python train.py --n_experts=48 --moe_layers=[0, 1, 2, 3, 4, 5, 6, 7, 8, 9, 10, 11] --balance_bias=false --lr_router=0.000791 --norm="layernorm" --optimizer="adam_variant" --learning_rate=0.000664 --train_tokens=1451000000 --dataset="wikipedia_en"
Below are experts of layer 7 (counted from 0) of a mixture-of-experts language model. Rows are named router (the router's row for the expert), up (a neuron's input weights, with its number), down (a neuron's output weights, with its number) and show model dimensions 0-79. Each number is 500 + 50 x the weight over its row's rms, rounded and kept within 0 to 999. Numbers have three digits each.
After each expert's rows: "comes after" lists some tokens at least twice as common just before its tokens as in all text; "mostly gets" lists some tokens that are sent to it at least half of the time. This comes from a sample of Wikipedia text that the model never trained on. Tokens count by the router's weight.

# expert 44
router:528540556449454593460534477564475497526607457492532500544564391470421490473494459434459491503405426581504481446428492582520483515482496570513594494529435464499494412602469533551583479548483429512477495513476482531501488504483545467587514425
up0:495616458446544496523581427417416589466539497467508408525545540441514462500498491405504488469566486484459579498502477543452525441475508463492558425615477581530498513427517443511530625511453514524560471504521435490511461582596469401504447504
down0:535528490469524519491500568546475597547504472432460547454575457420608491515521497496517538523461490451565568532472536500519491471531412565483481570465466571475526572492529501535539542527476537514524512547416490509500405553568466491483603561
up1:488418490554621508587599528421450473453558442470529445464472616500498505428550490430461500507481486420549625518442608468521538465500460408490506560565495625513575451543518511512510593594499578532480440574530520526471486488483443519543512473
down1:472469473462481549536520481538450538568518537422490532454530496492498496427466397503494575552495503432524527428499526508457499516487474547608471525468524529478501497405491506501556503578510504518551494481501523490557425530576447506482479557
up2:461539499407510504584599521477457412504499536536449484509503494435558507413558450590491469492548541568592585497505449534486440451457490436419501471495541515514561566479435547429497530503546459576562506441515474628542451495505555450532531529
down2:546559553532463463485566524509598566495509534557533516554595404475493444472518569471508486450606623580458453578607496483487484561529578494369547492438486560471535478494512468449380649544424493485504432502519508534517491532432500496431469510
up3:558592436482587475563647516427536551462525536445517531553510481533498566463429517509516576485465447503505511431515400450471548521484478449539554466497401482508511556434534502424387512429487481592490465431564530550442535453509540607520511557
down3:514466496498500541487531469559513572617467489461518630570461456477411441506393550471526463518428528518484479503452617494484465539499460488513413480478504507502424581555402456485580542626490486534503472461511417578490403496423503482493507586
up4:418515476436439519496577489489431518455525540424513541492475517444475476403510404482451473536619499488556547411570426439635439529544495544506455494552479506515439481516461438594496547403444554510516639491468533478474503470512370486533533573
down4:492453530455543558391485477464440472474644535440495523499601457504498420496564453463437485498483530446542519612525436488461485482530544527478575435397509435469544463490552442503478512535492502362497555494407436529443532433586464656500420487
comes after: "'", ",", "s", " and", " \"", " his"
mostly gets: " his", " His", " her", " Her", " my", " how"

# expert 11
router:421429338503400574420516359588414476556494522566476537465529620503467444493530498391527525507512481473549539592483401473485483572461529529511401588483436562505450452545486416573535461491423536526469536497567451526464504450452522450558489571
up1:565474467416469468487572486494508532470502457538472527504533457460441463556537564463435513485487490532440397485478550521527481505477470433560449541417439374579578494418461464560495552434510580393429452413541638479472497534401521460556508557
down1:448437586488480584485541407525573527421428488503486529474440489509482531562522464546489591494467550573433497430496525524448456531450591454438542554575540531520564524458472497429431491624527478525558462453488601507616538568454422432549516476
up2:534457631579628571453475537401438511463526454574483557466590505563463483505489412497512447419543440542450498448623582496548503497507488392578546471570489485473509530507514627557532542522459489533587448550502541419544542451509505511467568467
down2:476520524457521465499514485533515466533488497498471557499503442493526477490480570493433542505503507487483479440548543524476524518503460473493537463459518510477442509459524487500495497511448500495505513502490477470466458498529504484498487498
up3:574486531489647476476462416491435473540474510520535548635478505477476445582518456476584477478506566497505500569535492520529474522494515522519492503490537464449436539528462499566520511459519577589451440549444521497491542482506477574407491407
down3:505574535440548494494429431536484446417477484493530468602594483471502583511431525410561409527559469572480448473473561487540434472465502418580510478540569465510536410516384515482550459549491434612498488529425454485561601417498597542553460515
up4:468568539555487511551521534442530482519494449486490423436428518425412497459528456420457468523514569479547437512501479528445553476530465400436541568492500555547495475604549474385500408524544465520638416434491553519438515506518511461481448631
down4:533441490462453411483455474516526454532592482554493498429497483545533439536463487504481404510510559511473456425468530501442471518447529535491455516515539511444544473482469373621533457504536486551476380559431429501526474548470585440489490534
up5:517498456553537456507564609485555543522533528543445551552567425475502618482481420502533431544483494532431506500562487452549493465452530492506559490476616530497456468477470436499526401404460575549523525509492488481437528466516526495524412466
down5:530572443540540458519515452430503400522541533503490597485503436473623460517417483554523504543426513490522498497508392530508452560480555454476496488541526432464537482488521522523438456369516563552567501531509448514607476558491465497493544536
comes after: ".", ",", " he", " He", " where", " who"
mostly gets: " After", " she", "After", " he", " his", " until"

# expert 39
router:512626436571514458528567422482473555481609501468455517549438487517533489527494522478508575514406408613440482550462457410479509509587469429441505464579512524479489499489434531506477439574549494509485518526475502533507482466571494394502521554
up0:539517487548467504519462479547493509461469473498463575477504596557446542479558501401500501537504534469513541483508500483527454460409464474455504488466439487490405416454502518522501495520505568491452513484522474516527491475505447452416453571
down0:460516508500522528554505527511446557540513586487489492478522476510472461494435500531541494542530473484501508400501495498503489472447533520470507456503488544545515441490309535528518475488524359522486490534456557525579421525445632401459530520
up1:473442500451434469439493496410457554547526584558495573530521542478515606448460507415420507461502510434560509484529528483529444614483479520426515468540488476505559492484547414617506481549449520600475543520456505466488555457465529469495488519
down1:497467572488558511354587531471485430540447528439529514502527506515499483533539468430396504526467556520505464501528517451565446465546530538485396472492515376509547579571556485512462470506464528609445445552503482597528553496451543522432501566
up2:510444500470498488443444529468463558557353463572443481507458512416572526472597522521498503479474574469592496524518438477444523476525506573479527357494422456463410582519528442543451545558381459500484475508433500524595545474555463433475452471
down2:517563540473549428456420546470437536470546552499549553515431506524532574537571550513448419497468539454568454524484457464432510608476485457533510363515582457470569569456471473481584446599458504536472551583503520401488558498477530502590483467
up3:601471494597455452544502480576562537604514483633476496480573531531424553455507476474438514553510528530511538434575514491455561383414517503524482513506465481444482469503510432544499480479530391459437471550482575458466542491429463429506488475
down3:502485517567406474518544379505432498506560589469468462457493510536486511491452628536523456496602570522483499469468551474551550493458502471460471500517513594484513506449482543471510562503552489496408439479411479491568527488529487443568546465
up4:524493549431496409493515518555503458477450497495553453537582397486468440467511452472542550504487493526492539554474511482539529517424501492582541516533545498485507521526488501551576512580570480548480412571509456386531510517458536411570498537
down4:547473509504477481442455456503416490570498432525492533486633469547488491515542427534501511454528519520519561483470543456457477542525505550549524519440501458487548543464530498530520470562478606523470530485453434451471537503536503463523497651
comes after: " ", "1", "0", "2", "3", "5"
mostly gets: " five", " four", " seven", " eight", " three", " six"

# expert 8
router:496496291461460609559555490447542457480518496571435537448525496438579452402571417414595453561493528459464578457486518441496521524482462527622545499500507521494517459481474575400538498526523559482492539508544482541536467487447503515416485509
up0:468556523557485520456441483468402524373410512459548601487496451551498489537519512530391506531483443486552521525514482552468471491518476536499479497503475539541486518526547479497484543502643436540522443508560546438481493563401500560605510460
down0:472463507442486599417534425456512562554522494546392528488450481479520437469496510497438490487531547527531445441453549522431462561568504538560531513434514454457477456486504479470488423507472536513490417533494441439496487481497517565434503512
up1:443565564486597498504500500336461508576550542521433487505474545546448467512552454470495547538613491482430396445441550503501587495532559563466429471476489520471565535520457440443449523489552569549588517510508439441486484462479491420603495467
down1:500461575447487487461524545526530488517540494471508497494497517489527469479486510467575525466525561574460438466506549544486447517495498535565518447525487519498527438522473548470516523462459521513534452519553484471504518443499520539490519501
up2:545491473526449505511510430535414545432482484561492517497472440513492522523507489423559550445519577536456507499495464434578463474508562458443460522487493449576575487520553436530524531542430456494482500529506489528559496543423540541533488588
down2:457378538498522487427465480527449444541424563439570544543491558438500557518503514508530565573450451541493411484533497412557523553500443442369542463537563508453533506512524462560491552449535556531458485585409422436527546544521526552568472417
up3:562599467489417499469505498593481397531529554389534563557456520585472477527494477414494466480566435435494448532434524518568455452586492421522458477524411440530489529415481448506440421503521496516565412493471436573460549545505562503513528498
down3:481511573504493435477562473488479552517431527575508499545486507523548433425422538442481540444576390507514500490483578504478518531541574452413491446496443519506538443504446479486436480574437576552497495472502505580520493457558500505501395530
up4:590472440458536455411404461456520487585514530504499532483521440453485446493528528486427427479657450552552584527467534422562391491530532501476480498511494409531524476542489460454531450453589429494545474610470581449525523589482431533521487535
down4:519546543518522533466558593449507525515439527464478504494468485560443525499461421515520653574534486509401506507493486499520500528461442543467603515601446487570506547537538586521527551615474447526534463512571458572561509509513463517535417401
comes after: ".", " ", "\n", "==", "===", " =="
mostly gets: " ==", " ===", " Votes", "There", " There", "See"

# expert 3
router:502519389606485436498523433603437533514388497403442534486498506455467502559451502493538471561473459464472519483488460457486440551498517479505490398571543546485529588581595545551556542508569448547566499466564478504449498480453442437419488472
up0:492471518424499392562595493470522493456586537580495447529509535505462506473573521472485352540493479599468577503471469466426469528501533546464472544493499461506583460498479441623584433450419545603510450463568504489484498451572548577562504538
down0:545416559578519514539500542486487497483440518452547547469540487598490557443409577465527469525570444390510566488564479517522485513561504413492486484483464482524506582528567489460525494473555466494443505565536490462496467407467484390467554466
up1:520394459471481537510441489403521500473483524591497454556541547499486540521508493502546497503369509559445464472566533541430575497528522475486471608531498414485460467423563618539516422523480423471494487470444464460479458497531423555471597484
down1:419400503465584423456502460529523468519588523484568424526493508565472538495495487634490424558516459500499485485569493559445514382539491481369519533524467517531480551474540408497470533560568409541591503525447498433450470474609463445515522456
up2:590547490536570583473549472472414455529506447495550469506488376503484421513537593503550598514602552492521478552414474424537470518425513503548523506501461507530442509527408482441479482409558422566500580582537479469536512486492527580556472490
down2:527483560506563482459461484541539587635550486552547506477449605510497509538556488566522422514428499497517502467569473436494482423482542480489444535536403491544459527432593485449519411611546557571460566501442470332424506511448511475509594439
up3:548538442522475531572448408458515494523525481474559429472473476448550500524465562451461527544468479580442516552487368404496453492448438481525502519543497441602382451537571499529464522496456535496470566424435505551521459521495457514487565534
down3:527547527477464499488539453432496545505505401493516564531484493518470529538426494506482481440416513520452484412452471449553572507537454480495513403466503452528629552417599461443506512423417506550548432459540505503492535534501511496546495471
up4:497483515549475482464574461547506505532534476497625553506484427495573444459480512530544621496564561452558472538605502522516423537524475469522567459459540506485488554496535524546560469512473484505545411431502537569462462434556519504486458562
down4:527468520440562577584533517504525474353493458481467502551522372504547506506458602518552544484573482513492510487367431461455497538580472511511479492512503415592565532600486513494531512486499492501467416574510483493549516426496462514467539513
comes after: "9", "0", "1", "8", "–", " /"
mostly gets: " type", " part", " #", "′", " Episode", " class"

# expert 13
router:557509497467549450543500408421437537533575447516523562597536451441496522483447572484509457478414533543452459535502532522515547503526507506602622524571493528489503542482501490514462570524590559500485494483489561530624540605491503462490507439
up0:474519488490502481469443380575484494409440605482517439447457563363519518485475389533489575462555457391545531600515400435576536416535479453405527541500625428445489447569481504485508543484436455437587505469550525537520504461482520479462495527
down0:521475458532472544571547579483512474491527546529553633504523477524474431440465476513585486471525506499578512537444500472475642499465405467385430507586511424469508435474533554538546559483458410493476512502546495529511545433429507510552494455
up1:478510479520513548479454552482534497536456475512562468511554440434512479550521451579543563604532405492449395477459513530410592513453461501454432535537444543542482489505370521464505511507514408443497557517481456473490426490564568584535388473
down1:564496430540492465553608491576466443487505487618481497462503482512427436442463595477431467360440534531517469459442503460550431501452542548509471531561547456559494531505539547541366528563443418367476529572529509530525509552466498529555469505
up2:510468477549507510563541409413552541533494522447580591530454460503544578446548493427465498505463545473500547517455511552493510514456542534520493426408451483534524403493516543586516537576435491561538500504548437551385518575531351512561435532
down2:515513498461469444503530548507531454527483436527437475433553584445457459526441555597515534558527505589518438458514407406548498485512621510470490532615513515452479577458470506436478381454546575478512502561517510428593446540476539488420572483
up3:583519449523470521497443533501535538537450540496539444410434506439471482449493515494551601420477427476535380407489471449445499509503428554463475519550564463464435514509640498523476522472388490510551411568554322461516485568509492463545585499
down3:503506474508558547454439484584474498493508543438463494400468583487468476516461497498579500644468515500483464496436492488400509545441458539503514507583595528476491550511579520466478509506525523484457465523483555492548554464516479498569530496
up4:505428436458472528563458584484529566431492538507490519432492418556492582459544517466446539479543428539518471530383372445503524429485426439510495501552578458502596404525526490521492499408487559428539549545516553407456449472443521558493531502
down4:564444477458603555555471528485501559547491524549467492492418474560492478520612468475472527446509497538522464552464513488505530488536505454485441517539524483496533529407547488550462483386508545521383533512539538454454517519544555492539572530
comes after: " the", " of", " in", " by", " at", " The"
mostly gets: " North", " The", " South", " British", "The", " the"

# expert 17
router:497414535437568540501475501576441518532456433530464463463515515574443404432471534534438501472516490540408487505482509506443485492514644521474479554564564467518590515541483432448419501459526517563420517516561447585490490503457521476576518510
up0:477450630583528534464453447463581436444451508511497586523485603451565500543505512450542468537560519550530524484661445519567463528451435481461508535523558485514449510495545387435488473438463502455470495467406468589475565489560481540557427520
down0:469503548511511515475532521476445513494517463506513523495548582448536549500567482527495521452498593546524588517578484445437491460457449514495514467536440490526473494548471457501508486496455443496507431511461443485444483499513476481491507483
up1:477576390508504414533525404574479542591487492444424514593548575542526464446533559593452417548516547502473516445432410539480495499541531458530527516467473513502534458453440493425466512501508557534508566543522506535521431464544468501511469494
down1:539494553508466580481521605511382470561529561551584479475545511473436479458452575450538435542422454428580416507446557528458506420453478576558514558473532526549523597566540509513495601464466532486493490499406496558460452483508525496472437408
up2:508553452496561504550505513436543522473519519453477452589605429509530526482487430510530486489572460403492512526425518467478536504458503393537528387460523433468552446524534452493536564546554466504469434563483500493487593571506529615579470500
down2:453498532492509484431562554468442552492494539545539376504496461542559503439421526541450443425574491549534467475477439382494490548435518467469489460517567496499515555495391502480494511516486560529461511470541508509511462521402516540444471566
up3:540505425413471486535539476422540442441555524561471542507534508492483532580440515444483528472450438387496581423514534520545522542459522484480531548463476478506500429452451495634476573537516467581524529514482407555569463588515460428506512483
down3:467493478483451553528537552474527419561479450418531515510585495545498579484350530511446482544377365537538498498543466469472512486444513502540621500506617548498473437550509429543538482459578516551463548517518423576505500525484457492447525512
up4:497564459525464443452444456479442504535420424496477516475566464588515543484502368466550495508564494494516489568458462501513521560505483477631454484563450483493484586566522555546500483469523592477514424588440552657475472479519536495457514451
down4:508531446403498534495581499551480479496462433510491499495505458475429506463532524342537503526549495478493567537618557521578537475472487451560532542506529466595511527429494502540501547506438480493478481472517522497547547407521517524455563441
comes after: " as", " a", " was", " and", "),", " is"
mostly gets: " appointed", " chief", " member", " role", " Secretary", " politician"

# expert 37
router:402445572608555507445521547535482512518538528512519534442490421468468560566484481479564541490505434493496459515501415383565499548604429434440470515512465537579469589484538545505477431450521441550543495599490534505536536436593342498504498509
up0:505459474484503558465458494381463434523530542607443611551446596527493533577511501486412471479458524465463568551452400452416466550515444434547479528527539484547505482529478485486543568486484444491447512526513543548392623483436561527523520574
down0:498448514392558555541462513516558485494520467490547409523435510431553520623442545466553556475459476407462473448428521397399493550487469468430438509433515511487534601466473516472481505531525516418500483465491488523559552491504541492493534536
up1:516578525559494453543508453504524504471534568531519583487477495510496487498550637546446476472402483532524557491471548536594430486514450522553461551499551518479535454457484466538527459355429435437475418477522503392538537458529508414496555489
down1:506497413465370552349497541428536498398508487494501510518422505587518516527482504514490472530402558514524474465490560545480460496601480506530472483574567528496510528488506504466480481544479520580508539443517540509510533537538573529445463462
up2:562560497421507471446598478467492523482550579589429511540489510530472613478526502469491511618492460579464608499514522538457478526411644518548482573519502475546465551498558502511545374548427520445509440495478475456490615535508469476517518435
down2:529557471461464453442525468529536556484452471576483543507438446507473546604543532513464451552519500557477470471538533528451471396527527546500550598445451491571488476458492448595438415536455459537510533519514448512542468548430482484484501515
up3:519564468486431459462511537554468537450452447536483394582442424663517486478457486539468519417469462497545456467558423512490455560536422441542512563502476410512551523459509428487505483506451485554444479497505419443507488421534561567489570477
down3:497502507580528482487442534506572493564444648454494412438508530441564521464473395436423545559436594489595452421430494518431483536529490493585505580421480500504448524476458422472551464459485581559545487569401531554466439462568451477536435579
up4:489616452496522565457453473448511547466541491537482466438501503542489415499543611389434607429540533445583571357428455518414496499573527558562478435506588432590562422436518471570502489457530498504455558505429541537569517522470549497526469572
down4:498448534527548515454485513449527473555547471510489454536444584524494502372516469497526474568500560450533497488449480459501491539513571465450541461501555546423538432518465491487556519549436490433479509476478441479568499499462507546519547507
comes after: ".", "3", "4", "5", "6", "–"
mostly gets: " fire", " attack", " Votes", " defeated", " lost", " scored"

# expert 34
router:557477349576441527579455444620428528531498517511499513527443627554485474427517432530492523521529498482445482551434476429465557518523513427536436552526504508624485548473541599472507487485510553524543517600536547418462498517460439428584479598
up0:511447483440532472500591462466464449452473463463500500558580488441507448517490498484480460454508602489568435517440462594526445476461465497552478550490511511561482438488567518509440435480483400617453446444493553544535489561512541469495510493
down0:469456551511490515575462453441434405511514558575520499483591521469496455518527460473557519520534591541480519528518536508539441523500510519495503549562509504485500542590633480496510549560575391589470492555532575460509510462529472398441509504
up1:537489518559531475474506461483534431562521513507455498430441471550469501516468513505494397466475458608488539557421535535504558475476492454530483556511520479477483536556551473398545405546528499452538521500547552451423408464547454478365487538
down1:570478471586514573573471476395411521552396464518519513507493613461534428521473512538565602411526529517407485582486440486549553407531508450508540553476459507418452491630487568482505481523471468455513532491554595508467494533493502461506515487
up2:490581477567524423570486393465520566516471459554495455440483545543558520475508436400486453518465504412501588500492460460487466464497463520516489494473534562471551558556571481543487486397435447546520520460492531498394515521539502482495553434
down2:472502541524483506517580544532506496485408482507460474482560431467475444486517521459493460504591478547599406507450533547492622533422581478517554489491515431542582422560485446567516471458540405380468523448532489526514423467471508499524444536
up3:553521510515422545517573522482515552478508490474563572449521490506598463565530527401499478466620480497480523496466420524412419530560449554406538530436516479520518535444437346515447466439468455578486433520610492586481528446422499421562455575
down3:546408528581491499524579555476442509508563536525550534489476496537396563451513514571498543575488578479629443438433498529493464481491519540506539535503500515520448541546549480592401460368504551430489477531568534542458390538454471390439443463
up4:507515504496464521395495517432465572529544503546494467559480520499465460468583573440592520442425492493583592447483548489611440472534414505383559495523561571549524569593541561453481483517420449534470485563510553549495432527500550515495345563
down4:534543471559547546522532526458495488609545454478473458519519517481538453570492506447536547497515498444502575495526517511489505497502468463385444508541431484538439474553466506542490613499427589517501430546488522480455537475528556489534531476
comes after: ",", "′", ".", "9", " The", " It"
mostly gets: "″", " This", " However", " It", "It", " it"

# expert 18
router:496447390568420564508573416544479468565475505422544512540454472476506418472536498524513512495489618533489474517447539421399478595535474605504495481527521434469510475467561601456562511474437497558627451394501481640490419452436472509555445541
up0:443445472425424405466465487505503478485417527522473470492453458487426435512499592501492557533556515450631449551494623539496454536455565498618462548525407427539594443519528513480395548578430593445476569533521444578537456417470469436568487510
down0:474491518529512527554398450576475584578524584407494452513514509502530488503454373454489433528529495512604570496575499531526501542463499527527487593493516539474381517500519551511436461560543570507486618470454440451572535543466493455531480550
up1:535468555410475476435497554558523503464550455533411467420540529527521459487535457461507487551625563538442502376533531477424495509468443524422518559439352481500553629506464571539562438466508442361452456417523486398523593511446546498444442457
down1:472489486480447545496425503472443448441550479466566516504508492488583461464458447515385459434482525465533519487509584481537456575474480475511504560523506572456475452430472453507522564456496466597443516508531532466468582518526569542532525493
up2:570514459435496502552476496419511497498511519424524528548440502466417423484490548532433503431526445467547566520612529511532379537510582466571529510470532426576575440549491495530487468413599449466503457609407549472519497426542550450510446547
down2:482589514428525448491456478469508543549567512515471452596472463481433417499446524454589553510473499501567519531623567544447374520450533565462462435504446486546456547581478560498534542510588478521602480500569545412467480557454488449544483488
up3:574504506475537446503598446566467453512483462548401523460530487493514584434471495445337481601497464530464600495462475576478572497508483500565473522566367516448553467453497462544418526541461482472500498500475441501608529433611472491476533476
down3:468463484517562391448486490571478524431548554458496470643400495482433464453629378476450465541545548556625481545572607519515482528494557561472476584496553430536545482538624505496555564570466440526546535449477416513607415479520512540491483445
up4:450579462535483490579559625451416531522503432476542524482530468529564540490495511511462493531464509518512418495510490560457587526421445523459490554509476558424542477526470450406470457588462558546519467479517482584485496580474438478462531412
down4:467505483520445508393470519489546638468484527549508489438459437459562508488463533499500563533491608454456499406411490490380508434634481534487419514509447394454474511416459573395517433573475619507465459535427508527554460437479457523442460516
comes after: "2", "|", " |", "–", " Nominated", " August"
mostly gets: "_", "^", " Since", " multi", " growth"

# expert 14
router:415558318509473563511445619465443522477414533477514375550528469425567523462484445481482523538532379453506505484494513513467434498426476410413496515421444505513531637536551564438506546471505526467532526509421488548492518543434514431485621508
up1:539533431450586489475510508575462489493474442478452552429553426532486479540455472474560547552441496480534511544392583459561631430456619559496508503574433399451585422600543470542464603443527457553417498518580531478446487569503516461541462457
down1:467559475539460495493409563600470505525525477552564450513426518472509505455412489506442558455501554502583514448499555497442475505392557548510610465514541580425520597507531557480458495538598458503557502441532444604479511439547510561494423438
up2:504441547575480429469519572451457465487470542448508557579459460506546445473491566424439530466505528513413434443557525504562417532533533475406509477476537469493550436542537518564528518564476445527503568496543558416553505517464567488473504467
down2:504514407441493532474517522503425452511564563538503501456494495317499532490507494469545469402596475447594449493524527518555504443544525526467476511503459467516500447494495472473403548509445525432588515469491488467554527444497521541471480507
up3:499575485403559476505598410494470351511592592431391496546503436464556478449467556543454418540382490504424447544415435541504490504543380502478621465523449436457516477556470549542517441443439498562493465552447554510535490588542502505522515525
down3:472443466528520565535405569520425516418545479522518477533558462512488520565462430535442483500416462387480527522468512449572447602464466543441507506620491401514499480557613524463518410511541490438479538541495494521456543501548553516542465471
up4:477549544506584473561574485496510510620434503570523523590590564505492448564540495560560500472498498537437562538527451505541426513532481478503497463485541479521441464543473433459630529534419517534472443556389538497515519469475490510509418527
down4:496420492465535507502543438558402560493500522489635439492542525420506467496487490521466457509541489551461472520454458528503540490437575533528486432459508461538454516446464524478459536538501512465511427552554538409545539464542512491510526602
up5:553459423418488472494500427416516516480524479503406485573505559607548488514459466511492521522475512502629569524410450579424519450573492488511410480493558495555519446527437518469421567524498522384451485534455474461476488463495423493553477518
down5:517515472401501481522521499534503436494440581492408431522515538507445444599480432543588497579467514424538523507514549546514454464523554476455480450472419391459572516523511529427473546442464619487469516530474493479481480487487505539468457447
comes after: " |", ";", " and", " of", " in", " is"
mostly gets: " L", " un", " v", " Un", " almost", " D"

# expert 7
router:527458493513507626460498552465482425579455461533534489519477537514479497460591523444500497581470433479540520560493486437549462477484477530410435550450442578467466463540546448564444483448483484529576564473499477550529534466468532574533564542
up1:421519499466449472486545490491493494539479557494544510582412492539529608523487559512480535454457468510479432540497514513440543587493404500574483525469453480462412560457480482508393521453555600592522394476486580493457490554411500529544525539
down1:447464563454566484504508572485494520477509543538441517441519567454571492536522508521485515547557568466522509514525536487563419402527402522525523458424506518497511526538561511576471434379532549610464496500531552515372519561477508432521467498
up2:562495516475487491519536437510480552493512525478493538473620503445506525468530458554415527485480569485502479443495467649520559531457534508594490552546535545492473522466478448496427478375449464469460469601459530399523592570520492565537538568
down2:474505558435510449480544462456596519470495451461479455461459553548535488460525460471498566532419540442508497449492561525448434491592575494523408525519549517479516462471537415497446538416496547456439525500553560423436504531511486601468467567
up3:475423531563509525543525513548456564551519469428537547571559564507558448586466592478462472495497460483428461442482564506555495534478454483429561475510557441470529481594544433431457537566457449516495368569419512460500484479422573508480507506
down3:474523522486514444537543515527493502510507418553476523475500488528481451544494434438496544502555526504465474481469533488471502532506482516506500485520535460494525500518501436453548485556551565507501554491466486482455542460565476515467525531
up4:513521498491533499480469552536465554487528590575526520502588517465459507527497463495429466462531517453504520467482490491483512527416545454493436490542489430460495521436487454489471544453462467489611511482486450525470487520408513389561527502
down4:534498483493510483542482445460468447441517561476516422478479453476542592517534592544542583432467586539509481481492540621452603514539595547480579380480464557540450565535462496472453504394532557468531542467402558538414417503439557583463550496
up5:542677468543419497464405497392471509532523429549492435452527551475550507476467418495595528520393452501519588537474566521503479560467528504533472558512436437545566488453515479564510485500543534463423444410546459548504484501494433565465606460
down5:527541508465482557458507556452523544497439457487516578498516599440515432467523469525487647560584538505551548500457566505494466527526398516572479546577549463572441570456553461503424536487468540460476446449539457476670443544451448495584511565
comes after: " to", "s", " would", " not", " and", " can"
mostly gets: " would", " could", " took", " did", " never", " not"

# expert 21
router:531480540419494468499520333484466495547503455583452545567474472491558564505485547445588537533447495604527516428558527542579514456514564564638528533575504581527502527444552400469508461471572543484486524506504484515570567478572498507521565474
up0:500511413577470519437461470522511512444508582520448424523530532481388493425584582438513542526467391450502478493514567560512476487581533523445450465584503514542470428594557537497578540484496527532456402534505458514469534595532517491467449488
down0:487519483497488550452522570462504388526465488447535444551473403517497567537551498549490598517498519480420455493623535496581463514498502522481496391486480532516479580454424468499495579402539472417462556497522538482505452460485570508545537492
up1:533570450484468516514371426459490610534506449498561576604444545540458555539442424459420477526431498451480487536437496519506544426502526561532465428439456439555470443450521550519504463545553433485486548491566498443505473475484521517461540551
down1:486475452512441477456536480429535498384437535468572470417483506400484531510491507482487415518526540440447556468503593536546586534577448500502505507604476520579474511518485452428475484494472559505536477503496413562534417574490594551541471455
up2:501552546560507535457563457509509575464543520538472419528494528568515443439636461443487425538470511487431487519489522536452526532464548543533369413579566518485498428495461470407545497539492394499485448553463499400553488554495417522517430500
down2:534504600546470535482512561404439470430445530522456578497499457533577502542451569485573566491491539461541487507565491406456516519487510499428538470458444505513461558513488460544542485391465588517509484478536426534444475538486519475534446445
up3:557475517582446504624457530552531529510477499427480495394497444479587433486420448519415516516522436496468571478453396483491397450493509441492491476562527517508538511597500646550573538569520437492465543349487548492482437479537472586505525507
down3:515509557546422534535554531512468502522466523475444606509473456530552475474494494507490434564553454502404519546557470449505469512505494540526502468510473537423474541516376570461500513535474503588469511494472568454473447441450437569512417520
up4:542511504460507557535518461455548440520402399459530493521487471432414539541498543506447553415473535549499504512413446623432513527564509487540499570499506471513459488534557465494496397408483506535431419493502514549542540566481517444483550443
down4:584459579535542502483502487475442519471526517455523538506566539501481492532523482549431472460542490469494431542436515652513461540356508543549521547482550560514422478533440453517507459439464512425470441495510596512411409573444525479535475445
comes after: " in", " |", " the", " of", " to", " for"
mostly gets: " Democratic", " Republican", " Liberal", " each", " the", " Labour"